python train.py --normalize_top_k=true --tie_embeddings="early" --grad_clip=1.0 --batch_tokens=[32768, 65536, 131072, 262144] --seq_len=768
Below are experts of layer 8 (counted from 0) of a mixture-of-experts language model. Rows are named router (the router's row for the expert), gate (a neuron's input weights, with its number), up (a neuron's input weights, with its number), down (a neuron's output weights, with its number) and show model dimensions 0-95. Each number is 500 + 50 x the weight over its row's rms, rounded and kept within 0 to 999. Numbers have three digits each.
Before each expert's rows: "comes before" lists some tokens at least twice as common just after its tokens as in all text; "mostly gets" lists some tokens that are sent to it at least half of the time. This comes from a sample of Wikipedia text that the model never trained on. Tokens count by the router's weight.

# expert 3
comes before: "s", " of", ":", " and", " in", "ing"
mostly gets: "ation", "ction", "ition", " game", "ations", " League"
router:455542549581627451521487451506565484518541465594540532519438506486467398428546505429569411529529516489522498444481439435393594548391575455521513529511393528471583392369508506462587474484518430511471514461473561495489529513521482421534472525545580403479491531505541525567388520514485471495
gate6:510544442529517454458543471451504504581495543535460476426522501557499471394544560483446492505503438533490638566623481409495558506559522460563425462519369470510475476519412537535570475457423519502486445516508483445380506414473432562629500455533446447467509559553521516414502409463542448508
up6:509540577491435533477459512474474510512533511520578390461557511596570415565479547450543516504443430508453446568616525498562532446509516571528536454553514536490377578433441465527504520583458488514481549474518469437577462441521513468474505448434516471399536541497405487512501513418428502499
down6:461526434480485433518445564454554470527469552651505548534457450554455597435567446442547435499565495420462438500620594582491442610506541510569516471405505506413418507469499534514559557454515485502477470549546504380501481492499443454550442515510523365567549502498458382484470496569514485457
gate7:529451485508513443515508552497558501428468514517472478527482549512431507506516491461552472566484586599568555574526535452388508413495479495548527480488402420456521580439554390514507516472547609499471490446485531479450529474522518525496414512462561414405535536626555543524479536471577466404
up7:500473451459489494451512403586476493558459549552579557368613448537492475499502507517551581511366443492434526448495384456569526474522530473470472598475565563486446520503498481579435508503495422531472470444446440475504520437539592466499533616453471622608575456466545519517539503433403443588
down7:470461466465424496510481503534544511522467448515507537518437453633439571461508499485472542542562525488483498511529439538506518518459581413517475514495491597488456384429527527446653518537482519538512448549468520423430529553509482523515532471549540569425392479535391527444412514511420370473
gate8:558530463482486520481513493522545498453444564587447479511520528540509556438600540560608508460502440470501553560519540489451604514459469480584450484480520475417444430442429461527536449509467517497507507499553564542532574475474554542389519483569508513518489471563424501493424435544494530485
up8:470430480599584499510495563466593501490529440467553447554543506527491491551480479613473491426469400454504523503419488589465527600454481487489496487427534493570431545511527566441502535458485450411591587562500459501499416467575486500557512487520588534507502555511484512543454486535475534461
down8:454437542471455465504473579513465481530531518543421555448482490527469486589547482497602471536479484498419421510505476490457562434389573551532501419487466411500545448445405523577460478429419487483462506405538506692509511579434429519507390479508530457494529506553477477524486456508536442487
gate9:431514518499472503391518502438537507534606505565467480389606517454447445431543458533548486499558539551521500522395587436541527463457601539553487485471537563463509585449483504475530527384525433519473564462597464417486571489521563555455500459477524498468506507489543558513424515511562571428
up9:600470613512411522479547562389496522479476494469540466471503468494442505558510484465483578518456495427483532543454400492474495520546518384406495562519448458468461564519457556427563473559490481593521451584499535564427472524555481609487504558575527500451513522520546522619460516473500503506
down9:506525544492555573494372489533495509452572476452427499387456557496576468492480523465534477513471436479568515440479438469549464497446516545467577604482487511528526640475526452517474554480521465519523499520426399516490547521598430549510533470496580461493564525535554392373515491422475468564
gate10:574525439538512501623477535487530512568463461500558597467473473596553448480519494566460532458489536552485509476561496426406543476471531428444432429565534445574506512481523497467518507473559534513468442451524461543456568526552582484556602466553488523467507533559567507497619492552390493513
up10:429546483440487499547502576510519448492558606506466486531545445562517650534472496517393461502554582471531622527524535549443505552403472589433470559465484433514493494591411569393503487523479550426455524508456489486479391451489458471396486565475627539492491413588439471515564505427547503510
down10:519485487496462568458524452501570521462483558559519433478492492485481477510456468567520522540488590525562490581449508506482364504581534544536465495511489577547408512430457461560466574430478498561529427551459517579532480505457492507567506566428425384525441536531509583501501467566473479475
gate11:488507473523532573434472507516527469422532551559478397551483464432492519430477508510487496424570463525457467501553473449518471567458535473455496522498622481500546500480440532564444551492473503557468446460453455444508570565521573412528516479507542480474498467483532505557497497555573523479
up11:564572615513524519514467468601462508512489398512559454505506469557534489510485507549420486453550509582463479564501586427490507551545547579535552481499518426453415483680533493544561471525512552439471521416442450497511494576443486538520577412539486415505532505474482464421567523520617482591
down11:425466527511596512434494429400465429425382559465536496483523478470585523514504527444487507529510532464512495536511546436445583422516548586506507403548501398510459559498518456484544529636592509539434560538532557542446518529438426472488498430517492504539437537464575455563473510516483439421
gate12:623469466541558579548444565535451508549533490593475403517518437481529445478431396480449425477489503559494519535500490488396521551495450510596506482573463497517500468578511474513549476497478436525477549520518482440490555462401492419457457499535437380529558494488548446554464524500537478449
up12:458536534537552444419620404448441596511470454570531486530577482476582478500431340495469354439474540392439496531442496544483452528521538461422506535481542461525526539498472563502457495432528544532523465428542465457528511491538507457419505486522536520532447465579564503514558549510574411489
down12:501460464534449580551512425579514534504407583400491478493550447470516479556466525453604520493555557597497483329474458556540451475486537509528446468509525501525516527425541505404493489530497564540499430591520513475403473479513431576503459550563374517514536511450541476470569548533507484467
gate13:451538523482477515612565451489447527564519503519498503486417456512494551495528588477423470535637509502487505486525438441543426538526483461539505415534507517524544453379404464501594410484440532485473497447472529456425484517574470610537552510539540462515490438496546486509530610579517501486
up13:530658530550449562514571552467501525527566513506484494512470543463539571487581492502522509438483497468514524486449445499542516455411585466558470487505467488420545531403458483511564454459504465491556473568573461518536563501556463566477503466542592431519528468524512471508513519484552559497
down13:468596615436497541561509559548463515618525494556413514489455554471491524540523475511508507573527438468493617489517536497527514523444474622479486380548531532489524453536556399554452469489580516391448426512518525490567478531490526470546469462475455539485523522468500473546507595517604466520
gate14:499614493488449552442475466564487541508584543533496593582447519587477422471569550481581534468492539564463454498591471542448461551525521532446527491496472385476498523358519467510520454414419524506489579501512440559523490499512579513527530488435589486478580495490568474512514514550533502498
up14:554513446502482372506533516483463492428517496494519497594451474530572450583532509566561436452519478527467493533511493444434534496424511501492480492452453483555447433452517448546522493523515538573486548490518465553461476563433544541515568575562591375606567562492485562435474539549500539465
down14:496565564550508487500406593387488487590470437458436378560503489501474583531518519435500492436489581526497545480509511604499502573455489540569490458493540527566566513563545496465408485508485505568525399579442495589572545582498530472473473485455456563576563497490533454490543460455447443570
gate15:525492542477405472533465527515475566524415514473515501536478471476557526580549593463540450522523476434554427426387480556441537563452576480578463469527514629435479525509605556467542502404479546484459468489486570490511501453519485505541583438432597533567528411522472473564488475433509576519
up15:557507513465474516487529520530499490561436459598528512581531460438454503600520541492538499474554554422522513405501525407403494580483544441501574478573443510486464452484529476441401428421377576461412419513424536522566377479565540559470543544485579534549498533530602496517523441512472585519
down15:488566457453506508451489491549427432526506481486533627527583499558386526453649460566548566483569517401447493512537589576468447449502505469526456478550394532456462537525504491501496501524396476478516438515460449502496552490445507470496477412539404547396504478510509530481509542477545598463
gate16:480496512479589430439560448577486399556538565534495502472420505506522509531520470437553500515509481480485474434525565458494574491540504484505402516479416496564480492480545517510483522481548413480544515481434503467480442508527434508511459411485572555455461452519432599527415506461466533437
up16:463518612442444516439408571509495412357465481352514517595461507544486484492467545531501445562474484472567531519509420557520578489524463525503522431502457503516551425577398498534558460507450495447431462539574536502528545439466545511507500379534358493510542492417553503447513465476458529458
down16:476524473500443514583518483592554430533456456500419499486471525510441395505540530455446514417588445468451607572451481510610452407500469497472517433491527548482465546464502463542573553467488459612432451502524483476546424453469503526473436462591473538548458565429483577577445481588519524492

# expert 1
comes before: " the", " ", " a", " in", " to", " re"
mostly gets: " that", " was", " their", " which", " its", " with"
router:470580501529665352441511441524573567502485474570534494500489497445480483604512526408557406476419536400610550476475499495538427564400482563494516439523443519415450482491511503475424495572548415553547558484509487515578563523564390437429587509509583421515502560425526516512531450529405482544
gate6:471471544504546473567427415520494447434442482499481517531493432395484432589517486443476442554482579540476503517595556529444464491524563572454477507514416436475373576526487532569448539484514487525508507484421449468551508588576580563494455504549469476507459520614561519544537529472515394498
up6:481524490549505604448456569538435510415430478587526537521489459477562489576518518497467535547509552569462415380637482591513512441494581530445482534497496521437404548459492579519406571462481483519478455569450534502523585564501461542463511537526523483598492527522598500564487465543459444548
down6:460436535403564477502556513499567551571516456383484456516483566396568555460516495482502530506468520483466469548472558432545411511451437484567537529507554479566523461523562384531533464462593467490501665503461458446570515521499465496526593495481503483596452488520497475492583488534493416507
gate7:495407498496453450449537491462531471460526559477464498486547501572415583591428521502612475487536468474447501508521432396437450550493532491524502476455527534493570502498559480497509561503473426378431509439467457541495524494491474484590550444443477579543569518474448510464435506445542445409
up7:506585524466477525487481598544529470621475526469450477464510447510485412444514516491462543493429491520507506418484586620598491446489565546502553440512535492512464569480515539529508397546521568498597508494472461497505412466526559455511500563513500508512563437497548473479538496490563525584
down7:443460431515430557493473446483464407578544401471627482514540519471476523573449459525524469537423506480555590527389576475590535414594572565511488456573460557572465467522517441487486471590499512520470478565587548434508513384506494443551476502463576467516441492489512508498565527502496403403
gate8:450445507507531451582503381493537559513482490448457497388483531518507494496475637489475501482511573493566603525527490531454482513560431561510505524426487489625461499545433547467476489503564469550550408464487462504543504515547435509559498513377461475529470471569509558599510490486531521556
up8:521535594515541386471661496498532438538542519440522498502499512483526459496485534460581578624468484434556581468464481480528469551438555553593449537535448631466468413456461533481456497495498523536555478559485434517513506460483539490375481505533426407498487412456580446448511526506495443508
down8:587469445510403450492466508501472546451612531511461474478558501561396595572467517523456399513441554560537538503501425474529518502551493452476567487520505466500563529484441486489495424573511471485496515490534496470513490442463528522533460556475549599590527538474471489553353554534449541512
gate9:490547479447512506467462433520503489543502449437436583443407536572454464505465453463514476569551426530591454482546530433395529485511520493445489520432473426473530482604521490584503444517555556538586491482479524513562485519505453453503506490558496598472476548553519495421643514586441558559
up9:476501530506506432521551620471473483493469512552441447481572510551520584564526571492481584447405557530490569509509458522465486539524516575500551600661473516568530544480501480464516494531560475488541534599510423525445493496450558414516466489448449432557528506475470498453462543491488409496
down9:482507466445496473449464504503536444488552531562500505547465459525594536567438474553514479446591499476567496527526544573500535561460422414495469396359601564468511469477511528474545553481447511530459463480454417504503398439488541567552551455494409441416541636520465592529517519487516575525
gate10:451517579549449524563494484554711569534504500512510524554505461489468439543508535556552500542405464456588504557493467461435521485508554528540467490480602520543551475410549377459516465394491488548438538467503499498505503421512468508504548532497451531442462485464550560474519531489384503536
up10:535491506501473467498547501463417439465596460494506521501480495521559539500600407408484550484454458445542428446545503465411520555536456486515558557460423469452417492474456513535564533486511489492537516576487465503465431564459518539514460503539444569498452533517530542505529589524581420525
down10:494456591485477466566550423577516536531481482459447391448559530442631468546491553411473539434517532403443530440456512531488483478486595439536484412535523516535474589534410478511472422454536429469533478543530614431438502526509484427578519515478483455568513508468507541538449538429508578390
gate11:506545546492591510515519545546457406517477507512470513574426520534539457561459531487508349455455532482584523422585418509550481470529526516545482517486470592541500565468448591553496490521462489503403399546493576504469498489503404462481549540605555467561458503514474469433453551540543498523
up11:528586508441532481573587521473371510462417490588588546392552555479440486492504547618500524530514446369413497505495547535544505456488460461465413478507423547549487549567437493514542514524494495494501482372365488492560523502549627458527554478514511479476532543559517514436487424489458520519
down11:387492479491608444441491472510519547519542533381414435557490557552506590511492458507396446561527512502574455544500445528518563465537563438479538516556579417523465418561543504455442484473522454563618483497450555444527513525511473476529558534432553472530571621479511528508604587537482445471
gate12:531606535485548452484606522494438410495521527558518522499483591486452490514524531472540520346466465478455524465567518517413566438449482452524519471495509488406483641430550574499570470468488524469499485494555601561459529458526396539554496383551532463470561478378468466476524380557454531482
up12:537458479524553544472462503540532505541513481506527457535470466431451430477489429456469502489520477425588459532521537507484492574535520537405600562507443432563445500560479588442445470519541446588512476488466511508423507544500554593505573576525450515493563508526495436546487498485427493435
down12:492549540494446550587501416505453485515469471565464476464513478546565564575464638497481492435413514542541412451461433570494457498424487477500483517476369508499541484493564536518538488465458535491526529503481478413446559545442476464493485457610479449511495425455532506457526477494491434593
gate13:534471422465530398579536544602498552503427407429416598531487429531418543422531541468387485563514444492444515506462562507503530511531524499469424412450472469461533463500507515467478526491481489504532510511615570483512524564457435443429450478472495415546521449518506554539436489574423444484
up13:533506575501460552495514455384513473413491594538576491526509492501512481551442445514615476481546474513561518548488436475458573533546569532586585579520529457582470530522566530470514480483524520458452508474368427499533522463453525547549536449516531556472534523457509440612521566442556507438
down13:444499498561580502493521485581482457481427502431547457535617416540596423492449533561533472514520550443536562464578479476465611570483610485556512498504529493405551537585540454512524572494496440498479516508527506579444439541438507530536476548477543475432431604458490585542501497506517406395
gate14:457424468411484536539496487533474518419524523501514482459580527419420530452581405427468535505486571458403487579542444490504405503481517517500526466497478484560547500475427473479449567488529440461483521545428411553480504592438537567511534553433512384458577523479488545531495560508571500515
up14:498485471514504521446533519490484505469475497572531515500542489500547508464495479488440516533512548518542437488446416562520501449506505514492577538582526575418437456538465459497525401430497529459444513575443506577521528533427514521545584540447472451480443505554534541512479508491421386522
down14:492602533461426445565453514467568533504591566434430477425480516522458559494449473509494543446560580538578506478497419501433563468551501422517413447466428523575550512442590499399588586483446456468569482559425477524509491443505546428459529545623495591469527462390545425608411469523467506531
gate15:521499502471541531487477429545495645431517543433443524479487415529423546520490474476432526456544529531484485516484530540519457563420471503439591390451421521461503522568609546568447489543549492514493460487587440415496566524537490519395569507442574516595423495375507462567452543486466500520
up15:458457540557493510526517491495554501451460494525405481477577482433545506443520400519578402511479483450457464512553476476469439528493553467497447542519526507437447556604563534510492534474545532531476530550501433505482520517512550485468476458567548445471539442432552459627518533431553521542
down15:470507484451559554480525550481507465527532496462502515612541406531552553481544522403340544569467553498502482531408427544421516482543476516497498457544582482556465424499497509448506492437447422542512590473514532550540468575571528534595529477492487449376426559498514480431478414465481486550
gate16:576548524509538600540534480506586454597477541523446570471556549575531474544519553598572478534407523452471576443522498504570552556504486530578445510511515518515509426455568467540569455489545448442448417496427488438471637420539525451531537506586437470533522440481499461494573556466453566465
up16:554558480493461576471580477468551495555482442547513495467521544540462450507482449532482528474441439470555506454459551495475536548476527484513412524518480561558450527523511559586454534532579489399520368510486483431489608448566472386481617464615537394552486542510558467550527547445463504459
down16:418512538534550466565474566504546539516505524407432523502486517468533464461579428484481442527578560507622436549451514551553475536580428511473505420568501454567566476465545415518452429499567439478411514464536576499474525546549462509490485499456421534462419543531479464459478456559529543464

# expert 5
comes before: " |", ".", ",", ")", ";", "–"
mostly gets: " 19", " 2", " 0", " 1", " ", " 3"
router:452503476556518429494544457531604552507485540502577483518460513476487492434452571399520533440438542553543588499482544421510477626405503471474561501470454603531478463425489550460536537508498431433534563503449503438509442519458373498517458431525499429477464560525543437561451386494432423504
gate11:463582522501498512524574363536518545492523549517514566492502558463408545444489489528515482415543507521526446546525603426475531529479526570533435501544581477498527380512664548592482527555537457457553559511464536565527540500477452445500449494609605558535507498542524461459544495544536502488
up11:491490483639458504521505462528496514555537455431402569445497470531521590556475503505426548539587437523511564522505383453497467477529441461559512461498521495559512486506602545609515506545464394514446481570574519547449517407509555471523564628458465583509472486455544497523491614567454494541
down11:589556489411478478498429491446456491493554531427553595519472498368488557443440568543508476465520502493501531562518560463458503529485492449459546471581505446507463460537535488455458452484471413445526548522433434508450473550497484429415470506501565486566522598563470477590499507429468412472
gate12:481492549523514497568452472589481576610565547464454600565591560488494468450456514401494456375487468582529508544504481571435531503376401438483460485477544541494450449522493557409483524525588505490420438443556502459506521466508485431482553426408461495457495407567563517438475525495549532532
up12:513535462464467535502535522492436563529518486444477477472546540511454466434439565385588461411468414642557439597517494466423479523500447580428533470482542556506492460460404516507538589566644501473458496495501448573488578437498484485458446469490510538430521406554465512454503450500425496555
down12:487459512459437534444447502466455434467576513492415525557538508538433376496499479494433495497491543492449538463514508540417535437531541417463488523558408515529596505488427591531411523548500423511533487527446552591496503568445536492539456569537471526489475446493455538460500483434383456573
gate13:478486420501480495494430557453464535527575555521510577409426544427490478580532619478478546524471544510408540568523469528517621524513463502571475555510492508627476430446596470504522445509508481529451405564554550481568422398519511500498502437475543472460476504514458473576417478490534466579
up13:503450470456558525514512471487559434496432565496558499518450475484400395516546510497476444550477479481505455467415579415517557531484547460539517491612387541538553452544487468565499498530521510479484524509543480531603489434545460452584513543480571533480476540505561447479502549527528458471
down13:538569502473479422474470433458521563487529529484497579512479549497443531578442389546370542478479453509546441543527453495522532494479539608452505468524534475502499567536536515492456517490447525551583489415502486489458446499341570501504564535572471465487462419430438438518456560490417472524
gate14:475442552574551406509523604534600550390433498515528403478473576496561420542534492596547534487422421432490583434513509466513496522480506573486580477488507455545420490497476503576509526450488474461525547534566526500522472469513443602509484564491553400528469559544404524464518482542504465537
up14:533566557508492484511460415531432394539597434499466612513527570530477506454432480468466442592522496505507525555453469496402469549510523467492542470418509593479484504516310464539470492429472572543526510464548542439450508504556531395511502578555472510444396495465561504536506465468464524561
down14:533436542538507467563513612531470580422440615536455516541504511443520499438472442483444386493440478488525629467597452452388409574582554587595420491467553508472527476478511505527544514436477460469552505449471479514492455425515483538402462531587524482523580511455498546522470468583501518531
gate15:566467472519520445535484447602532413439500428528485422578482480502563534446392602502552506491492425513564612469472537472506434510469470502546597574507510495484496495478513589601495493479556560442476487485539478508570505463519461521600466493527517439476482484552506498531455543441398513333
up15:474518489487461536476509441503457507509468463502532486530486602526520585456470481537468468471452419437540531529499468532444396483509578532499465572553401499503605511435503431525550375530463465411414580490451494544448465455621472509467417492555466489476452461531543569438497540512547461490
down15:481532555518456492408486555498567543488582549543404449512547483454515487481388482466460495606523465441403420550556570391499509476491480522487486496559569442472483526502475455417496442445411397535520480560496476441539500588425475465491549507446498464518513555520506506505448501418511475427
gate16:549508500451488505461525494505525427463532473425549492515538433493502533586432528536598421391432491540534537520412488504480538556456558522496497495428413508428522452483509507558485503470558415575433503454567473478496456526494481420533551494541549569475473532619503520450517502486452418544
up16:474512538465450563646514422429444536445475412539461523460542491420490533488567437487513540484427607503522492443567440563529516564446472486518491475533517465430447543438500520383512469477408447563446526541552501549472434497492433493437480553498563409514542465535523609493461480529542539393
down16:459571559463502524453461519492494551514510502460475555494561507522548522401498576501501500516504449514451516491457419504415429498452550430397540515465510571557525440568497455546463503475395361591469490550442395366440434477515471508559504469478555519563531555514481458555491576476482571553
gate17:550441488532560492586481443572517609463474528563488456512460433512377592451491423483452549466415589503478614510425518517512462482472459491556493493445533559513499500474520568556539439474496534519444513451557507565545473568475488487478470500519413402520493458498527519491547576537446429424
up17:501532440586537422606487509582432527517550522568485616515505527535423514424534489547551512519473510522472488617497591567490397452495501490576469445490538524492561454450534517550568476494505573509454602428516527564551498546466428590479420422533454468608384461446503455513515489585476546461
down17:563439546549519498523558496447480495503465529483469500604455527487541576500566500445410523466510557558478462382445529467506566513526513496570400431495537498507473552510506433437438457560434410571410503540510528525582507543481522518504533571512479603528509550477493484455563579511446439498
gate18:551507598627457530425462493480544466547594434553508484416455509411526493458490458499507617479512448482600535398543484414545529575534499587557439572494507559445547508491532514496512490499514427461524581493508486501547504491573471512437400512494453473563556538422467428507501395556456437533
up18:509445463678458428546469423510478520499482477537554394529438512536466572575444494517426464576450474456465536455495580487527474511502459462518523453589505504508544488393401480485504488514586460561497541573465490514493454475447579524505556503548417498526442518454514430496484532375517526385
down18:470528450469535564544541448529460481477530501587447518630506534554429442523457451456423541518511538431522501553542528546451518484520562518531532541498481490498459549648484370532447566526505540491553432554463488551452448455532588499417428522496552375518542462483469571522429527523533541508
gate19:505500541556526459446473511509504486544574418502525527399534544493464472481457478463458502547476420578444553537493498599523591560462501414415470518480397458551517465398507505440467547533574465543551438598465436439516520580517512500515474517507400443540554546485415533479415540520525568435
up19:448423489498450489455422568516480539496478525545559496485462574434525547472349603474509478512500484513433534503527479564467535431501454507399556543415579477474520434402460571446565507499433568543507494473550524545445528556443538548567424525407514437490420447506524452513502613460489497513
down19:464466483566508521539431501539593472419487505546550512487500455511477476630517492493522463475509568489386453585512504543536533573560543495462520612503536487564572508435486443448427450541485520492484618421535499453529566465552497444587530475485438598533422495427514544434545542506561542492
gate20:431413531553455479446533490467601481434548483480560463589462529441539516472442599501441524501443506566565443530447565478502502562482513480510525501432522487487527530534501470584522539444449342478565519521411434466567501559418418584536477491483512476495547542483482469514462499488597456431
up20:581521456481488579412414403496578451605471558401441523477537463499466541517551448516438470498531440507523507479545515533589506504456597526534553374467527544457452512572525537505478607489392559505428500517543489498508516391550518556439561552515478519512468485488506412479505550471556438489
down20:447480447502450505530487532569561557479412498588486596509377442523529526505560479458466469429534506414564526492567522496527461445511571512577512541450509461460492529429543504525524369499446514463458437516539542550521509495492439515507387535504480445512588520521443482559540496458502525548
gate21:545514527542558482461464461546502454406505566484506453401484522449515530541498483458535467492458472547478497478565642465434508571485523495530452518499469502408445316518499591428490575501518445530659560472473522436609532473452525528564508449491486521484377534445570516467477423496465518552
up21:539470468491399467547547507478496508572532477452550418515489423502470456454543560486566550544446449458509463454490360612596490474459548597446520553493506493496560521469468442593518408504474571472455505501522489570439525511531534489540536562471560533452646476570539470585544472536626510505
down21:506507538419545499474471498572503591535443611494568435563456451478576516541459467515494435390491486531468423471535495396463422527539498511525503448559412485509569439597432524528508521564454398521516431489510545405451506446529619540527452581534484486521429476459562515477472429439490453465

# expert 2
comes before: "\n", "-", " The", " S", "|", " A"
mostly gets: "==", " \"", "===", ").", " ==", "="
router:493541545548525435444558442531561522433556479588558456551490488432466422533429516499433444480443505484520521458480528507540540513453469467463510550404469540488462529491451389488515583480510507473383468444421517485476580402520534394459493440512671395504579541474606488480451450484537583512
gate11:569501469490513414543442491481479519390476528585466534656488542482560555485503488547535543549380457487524489474519446484456506504520490456468469549490570429533461440483463479504521473471500490460452445575434467475520467500527515586464589519515468407510582572539551472494521458516511486513
up11:475517540495485611426505461539492572564552474428542470391495424489477463519487505486491528409575504464501545614558472509575512476508506572586503375500487623498517498511513534483485493476458457489521615416503511496466562480538488469583524493459488524538407506498419464561494503418439474500
down11:455489421507491553453524484542593467476455514472555540508507398508543423459470526468546512537493587553514531506510398510463465534460523542579617445420458524495433445471487563421449483573546491523474534478547595483498512591512486430520452428486375496467517481469451477549498466466527463474
gate12:476464509470590520523555465557482526417516496513536511466505541597425504536504463533522335410410558456548494628550552547394570494451501478559573471459429550512477467514482432573471515491547454472508585461579462474514492538467505452474438575510465520503547451558487528529510482410467543534
up12:437492529492535491535533434572680473510475449445502379438517523566520455403543408497522427469420549535568482506517495517495477496452462432460536519401531575448493485513476437520638599515521463530506515494468419513641475551449467480519440472538508459430522622541574558478562532593613528517
down12:436499500446523512510403546488541522404456516488451552479395466557541432455411467559461508492521505465490435507600443456462564416548481573534499406530499471426430527556388599470454533570535561524457482463589426533452529478524532503496472592527528479437551465492521450480482424534508548483
gate13:528563466487538553531552574524495413475529541511488465512465449594490496521438559477536474453522511546473487412583526521489483514501404413508565436559374556525529500489553490489483472518545456416553568475422537447534536547445448551463512534521481487555560511535501567505461497528543574554
up13:441602459487477397543566505511496559424455533588482467492465494481464432538463538460457524545462467526565503456549508479501454497564439585455537510478527469425410340419513526511532536516457601517492507421524563486497460464546572514533540462374431562402480448491372552551512461502476473486
down13:459487539502501400514536555555465492521479498491545420505532532468485481552470361474529523483563467501403527487478431430431505617478440548489492530481505408469473449519488568508549429600434549401469503508505490492478551533449538463490415446557512508557555431417546454447473493527505497538
gate14:467623463469443447373486520602548444537560508510548510587584452418449530594436513437550459525468560504477461573549546511432536469475419472456455468575437533524432558520466542468448528480590487588510539532528557465456569529413601484502501520549564511589528498464524473483411558451474551486
up14:371482461503544431505504456510583518395488509587499494528526411561511531506537475469586618560540486499460393575473569538437438523492529445441526476496531513489489560510536527441509443518514541476511521474427509537468550558481600445530458504595556483505509601483577439437517515438486416404
down14:518563516494612457530465456500411454480483574548409505578463545440588550462485467461547476472514490498426472469480489481538413457563466466557489463486465547454503467518434410491457466485436464453485491461421565548495601511584503469570432524536569508591435552597554524565503465533517552412
gate15:554613627579496362421561557569463388372480525572552531508541510543496497508444524539474538454516550490612505495457463477476529550496473401424604516510490551445451563508493485552503453512485537528522479482447483502504509451463415421461542489502500516591526485502571573525443500496565531493
up15:626518592467512371470489526498493403549516601441494517523496580527529474558515554474486489384495613511555473480532509553465472425552550537559499540501556502433547525522575493525497506408529487544446510571448506463540526459513443513550473526525509494509575539524529548458442429424578565447
down15:497488404521439554468418483484467460417452453517543554528516509422533500471514517489517512564591459540468466481525492510469485545561502562501519507565441513442522408485508449547532477512466532545492479648551391609502532506480628458525611468513515602487454501546512455536453450516495443516
gate16:565441477532452478590574550511504439512520460484475448518459556556515480475413508510461538493481508409437505340478598437541491489490576465536504597540530517560487543551539550544525501406530471462543475550391505477512560567497526536494491468569519354458470500487510515430533482552512532434
up16:555533460462525518540443572527461455427433458421501453470616476498562551622568508462466572532530541539511564450455483484478544627463558477563509413432579528508518448493449528466481523544479462600536492457586433543502492479467579601370473497490368537605491503476509472544521452572519466473
down16:517559461436473526548553375433553486457535389455516509484509472538500537387460493487505525489531539402462550435511467444476476556480503470583424469521559612503487591492549448575510529501560486562486542627471448423395427522483443494507443505550442547518549542549506463473563488464445395383
gate17:454467553592413530398505456543523476488458419550565500616489477391490520476487570504496518515488521547544585501451473489497490490525453589433451428454521549503575471509456511514473494428545416522478516551481523544575476447534498521538431459424587440492465491530525557465557567492402505482
up17:596421420452550463472544514490495545599531515558432461526621455503509481541443450456490499370514479437487535490501510591515460521539525354537588572484490487402528568532537509444431542492481522472550566572491479584484527518413514459488449508418468519494552550530463573495462597420558462501
down17:371540555438617505502543412407546532477448489452437497510541466578472455492617526520523550477541466428462457439386477555544523505434473478460538538554496564549565425475458473477509408518493466489455587484492490532506529501509510590598474480473538502581416443488548426516384463441566484560
gate18:448399544486555489566472562515369452443494469548422515466394525505493548454513514483423478326426419476477518540510601473465502503470493517503452489494414509491555458468497603462460487486455504591543511459494478517485543499494459517560507531448509371504492602455498490496425456493490498547
up18:517435529416529531610465546422336560468516420456456527476423522520531472517505506436433417453463434446442507504455513455513499523522491513487577460505495496461473489490460468549465474558466536521564536508499599555483527493517460384438551509520613501518556543481468377495538453465437505589
down18:427497512473576454490488495497612516557486563552563453525444361469455478546527442567494453516438560568548503443609470528512541489463516512551482454468523480480489435534546573544504441452468479468468415478422490446538539471564486505592507473480550521517474572536519546484519492440469561536
gate19:553560576544519472553466568575483516460335486492445420541588502461534543527532510488524551507376497520569531494587544530505475482464586539493521523472470502545472510417517572465492507566493500585497443450442549454479547452473468483518443511551496495586510495578521488455459514547461490561
up19:471544454513412494455545450538492556527483460476459395493486495561487518552511510514506483432503447603504548488518483475552472504604508453440494476450443534522517483565488509490476601553502446456497477537424443462479535483428578556460475591526519474502506503368450428625589524444540466527
down19:533494426586489586436516531510485441439425459454536509568479475481486475513547545400547501551409503573499508541566441518562481515472601516532494470436529562460507507522517452408422572461554496514522484499499413577435522508453489472508470557558481449445464430469426584568390482517366455441
gate20:578528526460468523557496513551550405569472629497403474586535527473565436593495493416459499451493372538473555569475461525530458456500544538470565449472482431381492477529455466487427513494513523417568495477439503525462586552493416484494432458533532574527503444385497496470484516498536490488
up20:615576511481482546516488499522469413561561607582360465602490541543500438560489531477517505474413402532576478563536472536588524424493580510430511402458465441423508463478463487442420578518471469412544547532443523491515485496464442514509527520555532564479546436404550488427414501534510500460
down20:516517467462418476529568572498508553341462539449550527577551443593557531550504502486487450476449504497464468509461550590479490506488475477512507493502525445499512517568460440499515461477531452478465423431416504549471483553504504413526435549459463532460501475514432513476512467518486559546
gate21:600541460499558561496518493480543474521492443521582520448488541469441512590417477530462428495460572461472572538546465489529462451469610566521536481467528498413448500514450533527587549515479558568407574495591494457556557461558503438495555503476556425487469504495479507454455525541500422487
up21:464482483451435412550534481503549481547492452431514511518564422474527588488622517557574464524543485489558500573485632447527504536467494502583524549461464456561578498494511415507444516480502434426538468554502478562542466440515551461556502472458441538537462439442474513415602535562528503527
down21:474531526495514533504414483506416541528519491499516504414519462436516444426547455408487514402543500533480489545471552470566437514521490484574532454579436456503515458438539534470519464477571458525474511482648500530497561438501449511509438485481585470492485557457409572583545528499461512559